python train.py --n_layer=10 --d_model=384 --n_experts=24 --experts_per_token=2 --d_expert=256 --d_shared_expert=0 --activation="swiglu" --moe_layers=[1, 3, 5, 7, 9] --router_score="sigmoid" --normalize_top_k=false --routed_scale=1.0 --balance_loss=0.00442 --balance_bias=false --init_std_router=0.00728 --lr_router=0.00153 --n_head=6 --n_kv_head=1 --head_dim=64 --vocab_size=25616 --norm="rmsnorm" --norm_place="pre" --norm_eps=1e-06 --positions="rope" --rope_base=10000.0 --rope_fraction=1.0 --qk_norm=true --attn_scale=0.138 --tie_embeddings=true --parallel_block=false --extras=["capped logits"] --init="uniform" --init_std_qkv=0.03 --init_std_o=0.00672 --init_std_up=0.03 --init_std_down=0.00411 --optimizer="muon" --lr=0.00657 --lr_mult_o=2.0 --lr_mult_up=0.686 --lr_mult_down=1.5 --beta1=0.9 --lr_head=0.00957 --grad_clip=2.0 --warmup_steps=50 --schedule="cos" --final_lr_fraction=0.0 --batch_tokens=65536 --seq_len=1024 --doc_mask=true --train_tokens=413400000 --steps=6308 --dataset="wikipedia_en"
Below are experts of layer 3 (counted from 0) of a mixture-of-experts language model. Rows are named router (the router's row for the expert), down (a neuron's output weights, with its number) and show model dimensions 0-127. Each number is 128 + 32 x the weight over its row's rms, rounded and kept within 0 to 255. Numbers have three digits each.
After each expert's rows: "comes before" lists some tokens at least twice as common just after its tokens as in all text. This comes from a sample of Wikipedia text that the model never trained on. Tokens count by the router's weight.

# expert 22
router:091137135143187120143184135107140143107146120139157075165172116106105136141117082121140154146120120115084046100168150096133129083141133157126120132173128132143184129097114105192105180140106113080135125183173132085083161129107066157122156150078160112181144105135155129158167091093087086153095127120124205182152158128152134090098158101088091138132103126175167092087079181114174126122127
down0:139131129151172152108137112203099099085140087056101177109151127135112128080175155174100109146100139105189159151135175080155173153126153113110097096104085094121093170138208138112135089158080148125096092163172133130135189129071136099135081134100170213133105107116119121125152109148114130114120088156143165092211114150064119206137100111065131178095136122111145105084172155173100161085132
down1:145160108173092108172099151160095078133121095158142113125200176133105144165105101126129120128151150089138125187104078077161117080118125152064144150146158145144099131128101163135113105124149153092110153117048142126093100133161112075134066162155116098126104137105121061066135102088178167115128174112160102098126156073097100166096124128135111091135132134129107185134120100106098156157124
down2:137133106085115150120113089162110135090189141131167141131144156215094074138183165144133130149108088056130221108145160058060103177118155116164105141119115082104084130126106118069058144131088096048176112178114159112141119109154131139135088085139155141117196100147100149133091155079163142148136165090100113101116122092167103058088103183151103147139112053113129119125158064116142112145149
down3:123163199084163115152159152102068139088117112094145149138143090107129152114117041154090129141144142063145120112134149104106137119181119118112105194170129148139104180138144101196102167135091090177141088121131058115139097174118084098145173121153120150086186142186122144172083142147095130100150037183101121162138143115112093132094163145142152098085108151166145076095113058158169152113123
down4:101112158082087177130118171144192165112086116157170082146137174175063097166120159165120157111111092110153161060132055153146133178188166175145135159148117113136177141101177164143171159103145129131137084093178142083087127102088175148107152152103139102107094124115148131138126083112133101142082029094084114159126130142155108169131144142073137183144136136123152167080151167113130115145120
down5:148136055083120175134138115117159152156147142107144162123122137113183094061122113133094114105142144144142145112174125111130114124186121137115073151076068159193111127134129103176116160140134124170171149149099126102141167128176145113089104122134160091109089148180120138114119158093177081124199150150119197167208154169101145091128108161083126149168087156153125123102131111173182115104078
down6:151129187080159098099150089153196124080177095078146133151107088119160172109162082155170174191185144151163125116111084119125165111141167186130134123104142076128117135145162067066069097127119051165153113149201109108083149146074060105117132079078075091109180138107125143143117131109069146101194159145134145156117078125095135080167123125130141105124105144095170109129123126167149132178116
down7:180094156126182181110145093158127110177140138117158116151094122124139078152051128135151135160084067140102142165126147155044063141152131139132156148156052107159110125081116141135110075144112138162102163138081172101146101164120095126122168094069170157136129113083124098088136122107109132169091118149129130141140127129129098114156108059063121118158180184123094129180123074111123130180157
down8:112135148101123127116091139109151099145145143138157109197158101130179129098160156166095187151105112064106128147121135140069079117146167051098129129203173098133111159092122111098099115141140165145105151176095094146148161147108109107147161129131173114120168147167114151097118177132094167164133166137125072143150146124138056125166146134142121104136115138170082167124156085171076117092107
down9:063106103107186123129144163118129092155184091186136123147149148088172111094141164142171104131129116141151081147174121135143120115097128168078117140049130105130164154103189122129127119114161147116076125133156093076127091208124134112187111093100163164183064143112109071056113113098082110088159099185107130148158123144159121108092126097137099133141142151160128156158144110138151160095130
down10:125127125144105166118190087145195156189121140175108090171133159181171172142151131146096091148137125148136146166127129088125127103160219126171095104177114117132125075102127082100111111133097142116137152121138109149121063199172132086122127080145162120163117147107163099141146106089096124143112120212095103145108169160148140120092207169155161105104109133111129179102124098146086089124181
comes before: " of", " in", " to", ",", " for", " on"

# expert 21
router:145137125173126143159100148085159130093078179122137119150183148141173136086113166111146133118126109152125059130167153125081126142101130181111150112118163129122141143129142120126080114107048125095138083186099186113082134132120085186110165124173152115171124118197081149122141162110170109073172154109145115124109122094115098150151109080150082134119158151162166149095121099128180108120126
down0:125131101124099087066118097136068119154128132140159075090075170188098209147091122164151071131123127127152093149154062143144170086088114073140107161132155128118105114124183112124034087127178160156063107078106207143117084081095148097172135110092167048135107172135138130089080117085079158178138069098113144184111151106088117114152127119173117122181099166142091108124107180140102202128149
down1:176039086110131157095133141134069078131136173133158153130105135108086088124134126086155096185098161097145100164154119170138066087129157136138088071131133124143068133119100150104140133129169093168148154119056161133158126148080053116077106125083092122130094180108109169147187124165089115106137159157112135126159171080111106105170129171142036120114079102109194126107084113111193102156158
down2:159123121091151107144142170150189109150159159141168132125149117102164116137139139016091131089106170125193120126136135156125114172096148195124097171082142176194152059103149158164164106157082139120093132077110122113082096098124123163149103116126166113121122086155130159128137120091166157102174114159116134106133171101129170061089122104131089089133093176105125129116100127117084098088119
down3:144153104116140080124170114091092066160168100135089087173157126172141110173065122107096199141146125145163148114071112155116120080085178166133116064108170118115110146122103128143102111095143144196157145083126100182162120138123144067150139180154215159099152126174124173113142168146144120148136106109173189089102145161128158120140134145159194121160124134120140105110123134111196160144148
down4:140153116201158178151139169183095111111165152157135169129153163131154167156180163100164120127189078204135086059117114146158145156074129103081144135147149065168135153142158104092099125107131112147127156116142068107109119143125099139151088116150103150075098141095132174106115093128132143200205082151127148104064126112171117168068146030144126130179125147090120135122106082143194156095186
down5:152150126108181166107087120112134139140196141121137174109175144110135190080112163122094154119101103109155119191122127134167129149137110201165125072115160107113114141150159092138096130122061120147116161164107113131079094128139078089102174139175096101140033142095113164110137151161119057134153087146119185145184114155140174160143166088113161134113092178096124147051159111188133100158131
down6:106120176103068102131171176108179162153101145164153111120100157146101139094115149155092081159173106129157155081148089138115125130141131132125191120126131087088134095122098147106168116123141144131185160159136108134142138134147140084115144056127093049189138152138061164180100070134059128107067095133153136080179192117175096168115151067096159181119133106106165172123109115101118154113131
down7:142143101077116116127124106131110170163135147125156128149148125143130163120130117132168120071133108137111168130132086064185148112095126100116122042088116144160100131139107160168186123124116107167109128072120181159162140104177145153106134060097103163099169137152128100182098147097168142120111143083021128137138123142141142137113099182150123131065068116148107148145111102110112133134109
down8:134110121127133112118153151117154154138139149096138107081120158208052105104121110134104114109096121122123076139086056104124139133118097089093135147187138170131182122144138083138135090079072112076198156123152126141107169101115188171096132118151080163066078064098103145194113054174098140124155136174166103127114236113124147174146145070130158152116143163107160160117103066090170142168067
down9:134140162150098141160111086086140137117130121135112152106146120105143087116193124092196146115116145066143114183079140168100153098089193148137157133110102146119156113173180153122164139154132154096134178098146081125155154107101082122082117093174117177128120093158133086124108082110097116101102113131108099151115098084130075151212140119160166101164131147108131158091088113097158140098071
down10:134176100124107206058132145221098125166088200153111140147129126187160102095114104073130161080135105108060146101157104062189167135133109154073150175146169112101107144150079133138124202125082158136117145083083123125181128136178103129085078131084147114146137151087139088088137080139181194147166137131145133143120122089041215127112163112080181104105081132111123120164138157105136151111191
comes before: ":", "-", "\n", "=", ")\n", " /"

# expert 23
router:122170077197137112181183153154116135172144166130131090190128116160107107182126132112130186118117116137114143097154147114119131137121123142163121155125185137182158126133104132168118105127113097031132132213171218099180182209133178125134141136101176135176142124080181136128104119142148108091121136131100164145101114199104086125133139061107161128131110125169175077105086102126151140130123
down0:118076171106133142097109151169079087197144114098069052154116215169138072109108086101108173161111076096120116154110108102110172170170063164178139090162138074061084159092175114086145096099146149066120109091097197102101146114128139166096107079093143080176171096119153116149111097163094163105112146121137101079142123147125161134149095100140101140095117143127151191143176135140142112113107
down1:089127176139155124160153152086161143126114144083141131093062145128117101127109128094139089136103117155169141171171113062116132117107099132126082114110145122158119079073182103179123207120145075083089108172076127081113097120193102123155093167149108117142138118085152051130106160093134120072099180146156111124121114135128103144124124112093097092100147168101170106166125125161134210192143
down2:090180163107116105084147194117071176107137091135141184042052168113120154098174082208134129130064125116067160074160152124169129059114100113122172173125162090130101131153108182143170128156176117120164131071155120101116116078169120149141120135142148165149119134097163094184183154149147137130103121090157100133143141115160080087197158118067088159134147143199114126172178087084121104126125
down3:149116179135097087131154133126116132124123162138077147151100097115128131120158077106119135167138180068147143087074158091126185156225151132153138105091086106139088169192115123168139161066124127052136110113169142143063159113134122133148125115217151074119125148123124147136173181074120088094151129153092174100066105135136128096117179115120080131074137070090141091118113118139145096140099
down4:125163106081120151097146087115131166101113126169107132150105122088122150156132137165156152101201199115097157125071060152078146151133151165129158170117136120133102141150139124114107120163134095104170155087164146130156119147153139149130122206141149129063134129076172103156117088122122172142147170109211174148138157204095137166095220127126122023152145166156061064155170141097119119148081
down5:107113160092150113121167133155111136108184149163139177144140093132154121124132110121092160113129127103106072130174176154103097129156129155174101104149095101105107176177062132107074072147146142090092084200111127091111162177126127161123098096153167107125180149135182067127170190089165135151107176082092128062171080160115146205146186127154125110171080085106142172113123183143160069119150
down6:125120140146154128085131123092118190140114151109183113140119110132172142078155142118106100115156137139142090060101089135112149147198088082141116114072115093164080120154127129182046126099137204159145131191058122178091131174116108128081145169146069133149160134147142173137109146124118102157121132104107123186123207131144086137133144158131108116163104145135161148115107138104144071189213
down7:188142167095136079196111088101134069073120126146126088107064127072115151138049125157175148114099096105156105106093098144066130076147103096150129153182129092098147152113160094142130128172128094127097093093146088158107099141111206120129087149086116102097156143119115158152160104139101155121160172122112176123155143124149048140105062148106108074136087107099154143132171194077102207202174
down8:228104115152066132092121161133174152113155112103118140132111135120169122133106123122138149153164118088143131141131171226112137164090175091129147106173106073135114127092148141159156144151166075155030189150185142143082127190123140096141072076120139126164085139130120071159140143121087114164141114104150166125116100118191132115071163161104140210145179152133055142101152132099127163139136
down9:059110116152147183101137121136154109186156150084187133119097115172093125159069193111130140101142124143107141159175130131146156143126108058167128145122048167147110169068108154138150161155135119180137186110140139100107137099115017169125170117107044139144158134078137109089078069189149144124096128150113102103115182117173098140105128161120094160089097094141105133093087051121102144092180
down10:168117096124146119084132109105088129133118144118118164165091124147110108103121100125089145125141140114068099152115118158096128132096114189176082125090078110112122085167104106182171161129089080176126087136156137169092194140119132120153117167121091100130155049114124206135117148112063114131133110098143133176057156152085160128175066051094147091116093101099181119164127178117113178105112
comes before: "1", "201", "2", "0", "3", "4"

# expert 10
router:103180078122146127166163146171103169021086099163194114101136158156078135124112131131125147097138181112115141114110159140098139115119209160182106123149195137137174137126138104159133134213118175067117158122151175058143194155093153142115164152115153106132116078087133150143206087157070129139094100096141152139161132159076175145133127146121117152137094073140177093141082172126100156161106
down0:172140074178164146138152092116150155158151140144093116118129156161126159168148092112081133147128141083114130100113118047153070127139140161173107079197111098129128096103108167146073081164140138169173035128111152133149168154091166157125156111126160169184129162157153170189179138150109107138089138107126083100128200191123139108141126147111072123082042145082133179104123172143140110122111
down1:124111118161127126188160117134154110113183109178191100096172174052091176155179080183104161107183091163152102128114150135140130132116104125104111109134133121175222110116121105117162092078104167109150079157135161098123119160124135109091102181116151154076153130198132178170103127064129161110146170127190132155180158099130094112157146073141179124158108170161129141052082150197131166126172
down2:083121092153141130094206131101186103112142128158144147120064093091070092122134092134156149133148126081099094097144119092149120125133120174057138164151213117129197058137078131094094167187162167095133116134149121187067164129130134106124207100130133102127191106156132101149072106054115115127168150099099106144113164110103109149124125106076156089122148116143141068191141153140123124112182
down3:135155090127173147129123072147135115117121143153072107124116104141121183125100110098115137132116131078105124099147174178148078084083152113179113175142076140176090138102177132131112109108121127114079117129086138114087063146066111078141157125099123140093118112106098109158135090165186123178114147107131189138186179092122178099107041090136128110152118145082114024080101151123153055093133
down4:097178098142170113098076073155130181122051102070154152100143130134133081106089128114122169155128157073186157086151133168146110183073138116137148111121185118126108101194134096110108088137102102143111147088125143103143154132040132163169129064142114155115122156142105117119149168086131133093139141151105145130107199112127118172110170107080145175108062141139144089098151200103135136133068
down5:171087128139040095127156117152162090151107111136140116123123172100156101165098111166117099107136137177125116153100092127125100143108175113098072102104131117115210115102118181098132087090116148104177157136077073162157138136165025109135104128167125126173148128194107168137107118089100077106110111145108082119110161158162138159153160118127058124157118163131113139098111064100127099084078
down6:118151117078078164139190158108105113153184184121152139133179151191133092131155158097136093125126091109090135145117092109126121131139125138076140176099076120120097154151146135067098160072122154109129155143083143120152186121079118167113148212114085132132142155162162125152132157159141133119143098089105174135142153149145074162099108120080098144194177149130059122085108167074156172121166
down7:138120130157138108093135163092156096152148161111176150116186060134101115124099119121148108149112107155128136078197097159108149114154082098128079138090118170124079148113158151076111192129157147182069146205094149123115073127092162170120077206137102122155115163033154177132131126146100112103125096126120082108068145108164118146113042148096122174158153102085147101130170132082092089130094
down8:093097139115134165135090179085071142109113102152146096114116135140128119177116123089119113138074087180158088173161142153087135133103118134113141128196134124068121136103119205059211129190124143112127180144181159167113131100148113149151077173110103112193085122145142138195089080120112139144085103085136155093154125161114143125107189117181139121086118145143159148130133145110123144120122
down9:116148096115098087126129095113147076144096078181125133142070135212139122143098100115124096118098170062073142122132091104137106172106146159115149077130117143200139153122129105172168080087135118092143174115080121109176098153198126116148059124108133139136124122138089088160150084112101175156198151131091172059170203162165090076120194139140067128123114170081105148135080153138145121123078
down10:121166130124121145133114129146126172106145094094098172086058074111129180111119148160112130105138143082095149116136147171161123113156098205136107157121097101135108193136095164118143087157105125169188122148110174113086136112133158152204101121093131142135093111149105142102098146192149155105129131179120129165112144164165141162138153177109112065105128154117127141111127106120154079150078
comes before: " ", " —", " \"", " −", " +", " W"

# expert 17
router:119081135156141122147153117122104141110097105114185136194130145170111177169127146061150167109136171179077122109133141105093130144135168159115170077198127133161117089114134133157148140104116145081120152150139168118215151169074082170081186181116163165132173124108131101076123131144169145160112118091105145175138161149110126110150142116152087120121083088174140132137083084139095081163104
down0:134131113105128159139178128140149145067133176149151149103146115173160131146088133188150152105130168174181156160130138168108126122114098138150155136160153200120108126142054107080151175119145117123129117106154116119104178126063166144145088120133137100085141112098123110125161200168142108066160168131117123114084138076157138056092170150078109136132123118139100132095108072104134095116137
down1:074084114144179066116131084139147162151197154114140092096185105127177094131107121122089189144092147137121107083109171172103093110159145147138148119098133089152123142094103124078138104113147094132151117155119135077081121163103142124163151133105166097142169132135065158149110138154140181143138139101121123145140146102121127148109118070127091146145154153083150166104148150105168157113118
down2:145151066086083159125204099100143084198128136161133118099107179093107129085109083132089124128087129166155021177186138139141178126125104139146125098133124193112088105109095154141133128146222095121179100121116135151131119117146109124154177156122128174151120137096111143139107082156166135118111116130091150136135109142139161140154057131112194114142144129158126105146119098080146187087145
down3:189161155118141139148159127148073077095143103078143117130124109120060165143133140119131144146142094129191148133128138087099115124130161206155167134123129092112084089106116170152146070172100117160130092118124175098053134133127104197140126109176091137092162100225132125141137110134115111135188110220154174137132185130146105190150100087098160163125109120155147132120090131164157098174106
down4:131131112129170176143175082090164139167155131155160119110139071114135116121100169131117090110076194136134109124124095104101072108104107150163147120109109126168095098194202134114131146168146108156159147146115179089112121154136142154178166147103184125111142146110142157055156090144116153134140104147121158177083117121153101117150129165128078145152140094099144192134167096086130154135144
down5:134154101149112126186098161157162142184191132146145122135164063093135101113134093191156058078167174085161039151153162111136115158153163117171112147129128140185221152181116166126187162106150137112115133155118078140121122120093119128113069147074127098141133101107144143115068123131151144197169160084142156132075115108150149140141108132148129117179121177124153158153128188200163134083086
down6:096144155091125119148130125140100139142149078179092153118131120139124105088126158123138073103180182144155131095139138162107151117197165069185135138125122163134184093143149171161078116127170139102154155160054042061190152076112166086090144107091144129148142109092171181150122189137135113212120146121134104086186160109115159140117135066169132089168132068144172153126121153143149098171091
down7:126188127159125094098160113103078139050167142103131144098135170105149152149120109131105128135115141158166148105139122113104150167170094118143096109173098132088115153089096137115078128147108152096190092107124138116184126153171103135157094078146186124124112122162136148142181064156166173106071037092146189119155152130107103138160071133105123123170118108078093196151182090121112087133057
down8:112082172133113132107122121135139126106137118104172121115104167099110141170151167099100146127138111070161162112122115115102126124129099170102167078159128124153104142131141136153115145154106092123129179157124115140155131083141154129138142174192076147159132096112183136142197122149093112090151135185118206151159175076123101128109094163081143146096082148100108121150128124092169076199100
down9:112087154149141060199058138142055122170183167167142149154151117154167187129076104117142095141080123152136120178169111109067155175118094150128164111105098048117102155133131084120108100094104086052036101072130152187119155087139171134117115164118148088141155133136123163159191125135087109114131125114139174122070162157138101151157190107129112163130120168124099136104168148117119128097157
down10:126105145146134158178156115117150144110119120120065112079127080192118253088183121140127140132058110124136163111114131103186118130080165164175127194095130152113080133144051123146165128128126110210119135143135143131113098143200143118140136135133077141146161132106105127145216145113147178128117129117123177183061159101102086062109109097145150101144151085090132119146182132115128105135115
comes before: " |", ",", "–", ".", "th", ")"

# expert 20
router:097143151155154132152125074207126123164143142164104133156149116138149162077129047129162118164165157112109079171180142179135135154161179166151112160088162148148143099107135133172100162115142119078115076136125154089133193102102109127104128166129148139183121138115185117152170146076187137110180133088136109173180121121110143066142150102138093158130127057114172127119139139191115116161107
down0:117131084096090114103179153124154168148102100148100163129194149095200150153127122132178149145091157104072159141127165154131087164161147112154153124062087109096145118164162073110163140137178146113117109153162107074142131123105083111122147052068118126150121117113137080075066117107110185089060113156052070168150146111129156114171173074120156109150108080135123145112099161080112149139123
down1:071129183111112152089129134106193145137139131130130084122127208108117085116118119094171226093144154159126089125219143125128184128182111155059134173158134118078107090158153148107111108144093094104134130121057122147172184117144136135128178171164112142106165112120156129112166115100085152108177122123138108164102121127087105154138100140140112183118168148154118133100120144157090169106132
down2:122102124153168085117136111175114085159136115123165124139153095194126129071171157142125093099106145130048097084185075149133157091089147085069147102106093056101061142129152106097112153139095124117150170121082104134090122081086208090128127109084149114115148132159208152144134113119139171142081116134111127188091183130054165082145097130148116116154146109141133110145170113144063149167124
down3:143147133124116092153105128125155092097143106165157142104189157134131143171182116080114138097156135107080148094116116129107105150194167100140136125169102096095129124142056116124168126113089169164056148107058203137149069155093130128102174098150067141166138069090111104129131100128130144146158164098123154096093161174161144100144115165106116064148091121084120122103187172114056121126141
down4:100066141141124135138121151115137104187168134130079117163123087153107101146123115142077156063109140164155141114142150097119118124047071171126142133053169119182071119208104121120088110091183163165084163168117141161091153131113166117143146101086099112093101092121153139141161102156120065167147131089156124147145182070092124096132053184146071121164094117120126116125138154103149124103137
down5:163159177117164169183132109116133122144175106101092093114097064122119103109087158115157106152099119151135101193148172134143132179140109160119155129111193111182100113153156130121074106144179062134154127062133099166105109110130169159102067109128168127114134169131133109211192134093124066099112113072181116162095141091130081145106128133097114160128169107130129162131099131130119134178110
down6:187085153141159127084144132107107108122163124159083082084092151178109105085109125107191121073141153107154106066166118150151119071099118093132151145134128109141120137088121150116163112113141124158149088140156128103126083144175158100150170143136100141162110155119112084105104126196173114189161145124136119109125068134175124167143170144118137086128136109094124113173111112088081184106180
down7:117080146077123131133147099128090136158152113104112126143121135137160134138126127162135132097131093145115150148114054128160172153133132113110114125105070114162082137150155116072133138061055126145133172151179132112109130137090176102070142154091081115112151063126183128095089144124075101088091139133084169137148080126132194100138129152095143096151098120107106101125148130092112167141055
down8:075153125090119117146071106113164132128127145183135135084106114182053121121137136130079110118142058213149147141143132088105143090099126093166081105155097145114112208081060168104129139121105134159120101118163072117133177152137117116173107143113092175142096101159146080123097155132116091132076122144173132153030158116154172110084139132106178107080114174094167126093075145106104159104122
down9:116106068113139172117148073186119134107198169104067104131070145137132108141148078116103095091113098137110133059167152091102122074097103122161089045123079075115128115147123129143075085108106069076083117125163127139142138130149130174084186169149123124065162151119048140114116079093117160095096118161156134088118118132153170093133116116143128128090142126076104128135116176133102122144155
down10:096096095123127165129055137082136139128132153135137135139115113113159139092075115136102177125146147094174083133159144160157142171124154055090162136153155205116087163140141144091103091097168090174099166149148102089112123123093133111142187163114132120094132110093124105085086103138110123182147187141176145142120168200128160186166138212082082099089126111162136098107122179150170136134165
comes before: " |", " |\n", ";", "|", "0", " /"

# expert 4
router:091149113130103075192160087070142123153150189195157115152125112172137160081101101169131143135162164076058052095190124092112131119072138146175135107106166083137200157105091067140131122125113141107122152130131152089096209152168107184166149168068154079156114153096122153124107062162109170097134135089113121125100122154077150105128185063066097094155099074156206097150092095089155139116128
down0:138129053097102163113132080167157115055123169130127092104139125103111156138159137145142098151058164144145118109158062135126056091129114189104103107099153096194143102088126070124158107104107092089139120144136157098184161118143156140180115163061139117109107149086120139136109185159133130153190127162127112116112144127098154153039153118076085105090096138121155144128126084139064152133107
down1:080096182122101093130125139107160148168195164126068079125161090134169132153120117137094085079147084131118165108109115117098113137121177169143112149083130144127146061132117100153172176163096158122179124104170124158174102134072105166170153090118074168178092181049118186160140094165137187164184083148136139142146140140113131116085067108076139119127112130164175127152144077074078113186150
down2:100125204136108058143106076079124146197092089125096052121151140104144101178126185098177137142174173091078076040192118123168096172134085166145123098135120131131085179098068179115094143143146171137129094145151119137181127140108134121101097134087069165146091115121129120076153105108096144107108133091151137185091146125176137116103083123117140116143108124083125062114092115130146043153184
down3:144122113188191130147132111042116094150082192094154153121118198121124132124156125159147104164052137125184140105084126148179082159105119167085158102099177169079109126118134136201091195156166142167170077137086161142143141132156180176158172124154076162143119142111080144140193175144122162119065139114176129106119114155154120142126061144088096076089129184135106118174074148119180120074171
down4:134182110129115158105153152155119087151096145116036098148066206117158167136129096120162161131130077099148115109121096130140124154103096115115116134151134108180076137134085124093110108140134093137159116090071166073089171102159157177095138156105060166166135144162133006118175094124149093121137154095080128151161166109143160117102109085169118207061176134150123142081112152144172154086155
down5:113138122131131117199146080075118066192087170135077079092121110180145152100084089181124167161128125125136061135131048089083101118131137156120159135134124127106124087106123130112151177143134191175153089152152123095071098153161146150197099177139125127151178131137188148114114095185157102144155107089147124148111106175131115088083191080162123112144089152097158139168084141123078124096121
down6:158087130160162176171105113123161088146145073169154158142131152145103150098176095109168057108100187122141109146159115158086139113170101140106137081144094135165165108089085136156144191160096094143088057085071142142128048125139159127112158158157196142162107070120111146184157123147125110060078119051098134089146095147111128110102094097114164093180111137125142073156154135163129126142081
down7:134147119141132101142092132127125136144116147092184077117142122133166159075134165132146156158117143082135117102156117092170099124077171167154171113159059114077096102118110118135140102155127158126075108118108154142199162102101098149200157126060149133110141149157074148113128189164163166045124086089112127146186126143146186166149092216158100194154127125107142098100094138164152119121118
down8:147187175150145104167123095127093108092123109128168127137149104131210138099130128053105080093101128123115131153052141173094163089085122162143155163165089086157085103083104169121146126119181101147103118132076150126109082101154128122122082132090156132153119165140210113141145158113121149061099110102122151137196174086123169080121139148140131128099104186124106152161121119103104113135117
down9:106074087151107137137111134075118134057078167161163135152136154104119135128147123150164095136131187175088175145137130168096122169164071104092138121190105135106176168097115112125116163146145060064102097132182165103119090120105055151162165189174139157158130129153196105128135103163111129102075084118188141166117166139101100188101072130132180164126114067137168134146066163138167134136071
down10:087102080096110145087078118093045138153122118102079109109104166124145091149178141148068104112137111175137098086161134065121137114099137137149143117157126133126113142109132121112161058114147107203161142176141100134126190141184064191170091096105185127137127148142083108105127065121132141196183149163098083144116133125121113164166117133165215093115154169180106129166057133046096157209183
comes before: " the", " a", " his", " an", " her", " their"

# expert 16
router:098096121097169108106173090133155163103147117134104096146140101078080144116146129124087217130114145118065048119205189131119080127138159131110157170108145198170154117100118105111094125093133138117142194147163110101133153157119056157123143125084144133169175111123101182129155102128135069126113095095124219154222118140102183074086100100079085119131145093121185086069073114193157115212101
down0:108121067133117163106152178087124171139135125151156155148161119143149132113107164134150060080154148146074096109084221109169128111092139140180128141143200136125117157184138125196104157140080140169084124129146179121107092151111172084136141156093106145156092106133121103082142111123127166129158168122121116151164163158121173162124203161074107143096140157165159103183174136095139167106127
down1:166074114117074116141179057134154076213110075158148152183176080146126058119089109124130096120101160102124116172061148145162141108114115156112132166128118158142112105075135080150091191159164156172127166108182162163160135150107162139126082162117085111139144181134149121089111119116174083139091215063106138146146138122119145097131106145129114099139139143075114154128120116104095133143114
down2:082154157124173115103165098153105149058092143088144149061151156135150085145156164099098133096125091134183155139098067137112202121096172100150133106146072156103127124097041126116065131166093125103147129161125091136124109088163083159218154162132116159130141132104169061135114129148198121096166084143186160112149192069078086166157125163131057116124207138140149114113161165100170090133092
down3:114172196124078163129187150057148149140139098097121105107119163090063107141111121169169061102108056117157212124158162148186088144093099131186139112086144155129115150123091119107152127098163128071072106152132141081094155164131085118124068135143086139123132180177159152105111059125211112133116183144067139103127148109107116135101165200162130103107155174139090164099127137105141139145126
down4:134122133105090178164170152073119131132095142127080167142128073084060108113160159117113099136113111093173139191119097132091144151176079128092131144109117163088124145121165172133118135159129146149106092090115079028103157131118172120096156125118164146167106087154144091116100137134104096135168140128074166079096157166153073160098144070145105139089186123079158163084112037146157152147077
down5:121124182069093149100124165123149152094170083134160130104142146089084127142197111149121159111146157135124170114167098156111142113147105081171041130162139126172160190135107188100145128118176119188124167136106093083070160115139172084140178115103138167061177100134122127097105128048135074134071119164164141157163121075124135105142070103125141146132189128055136144136170139106139186161135
down6:103065123142212138112119130137100118104130175124193163194162154157142145169162150148154066074148106123113086131165130145060097112119098120135122120164075137113144143071091182147110147134126129113097142117106165138166112148147134117123111135175166140170149107136124129153136169092134124196120106123166176120128116104174141138171150164138126097117086128102136141119125111189125118097085
down7:169089146098174149176141201098158091126104108134142151119133153177085144158077109143143144174172090140134112135152151156115088123164110127181208091197132086230107134121109151120186116098137160134132148173125165085095093096160102110071087137162160072128121125126149125142090110169129086168122127068129113127085093099116134098109148128193078157120147128105133117146107090171094135118088
down8:129150173130168144178100085115119113089203118156153146109150138128138127129183165159095127122172072137112171136118071073136055130077152112120139129091156124162098101147143153122101045157054066150145136111083127136115107112162107156110146148098178162136180142076116161138107106149119103138106143094072082125174085137163152161105131088156097105187106170113080121106101114123121116157088
down9:072104143155142121130120152183184158080152114121159099119127113175070181155105147151184135131170077111098117130206075118087153112120120169108138133134097142185192063124114025118156221056127116104161135144149134108061127187141173065106141154143128132103155148146132119124068168152149055087148187158091137196101166140095110140103118115153139115111151121121187127107117161186144170170062
down10:132128161124154126091144121127133154170098102161127115110124105126134099119130104115159152074168116171113188064114114132183159087040112114101048138123097092165122134117107138142134094142132174186136101088139122191119168071144069165091074118067131118109136081161158146082104171166136145130129141158071127129112125149156142123116141159086157190105152146151110100104144118136092072204121
comes before: " to", " in", " by", " as", " the", " a"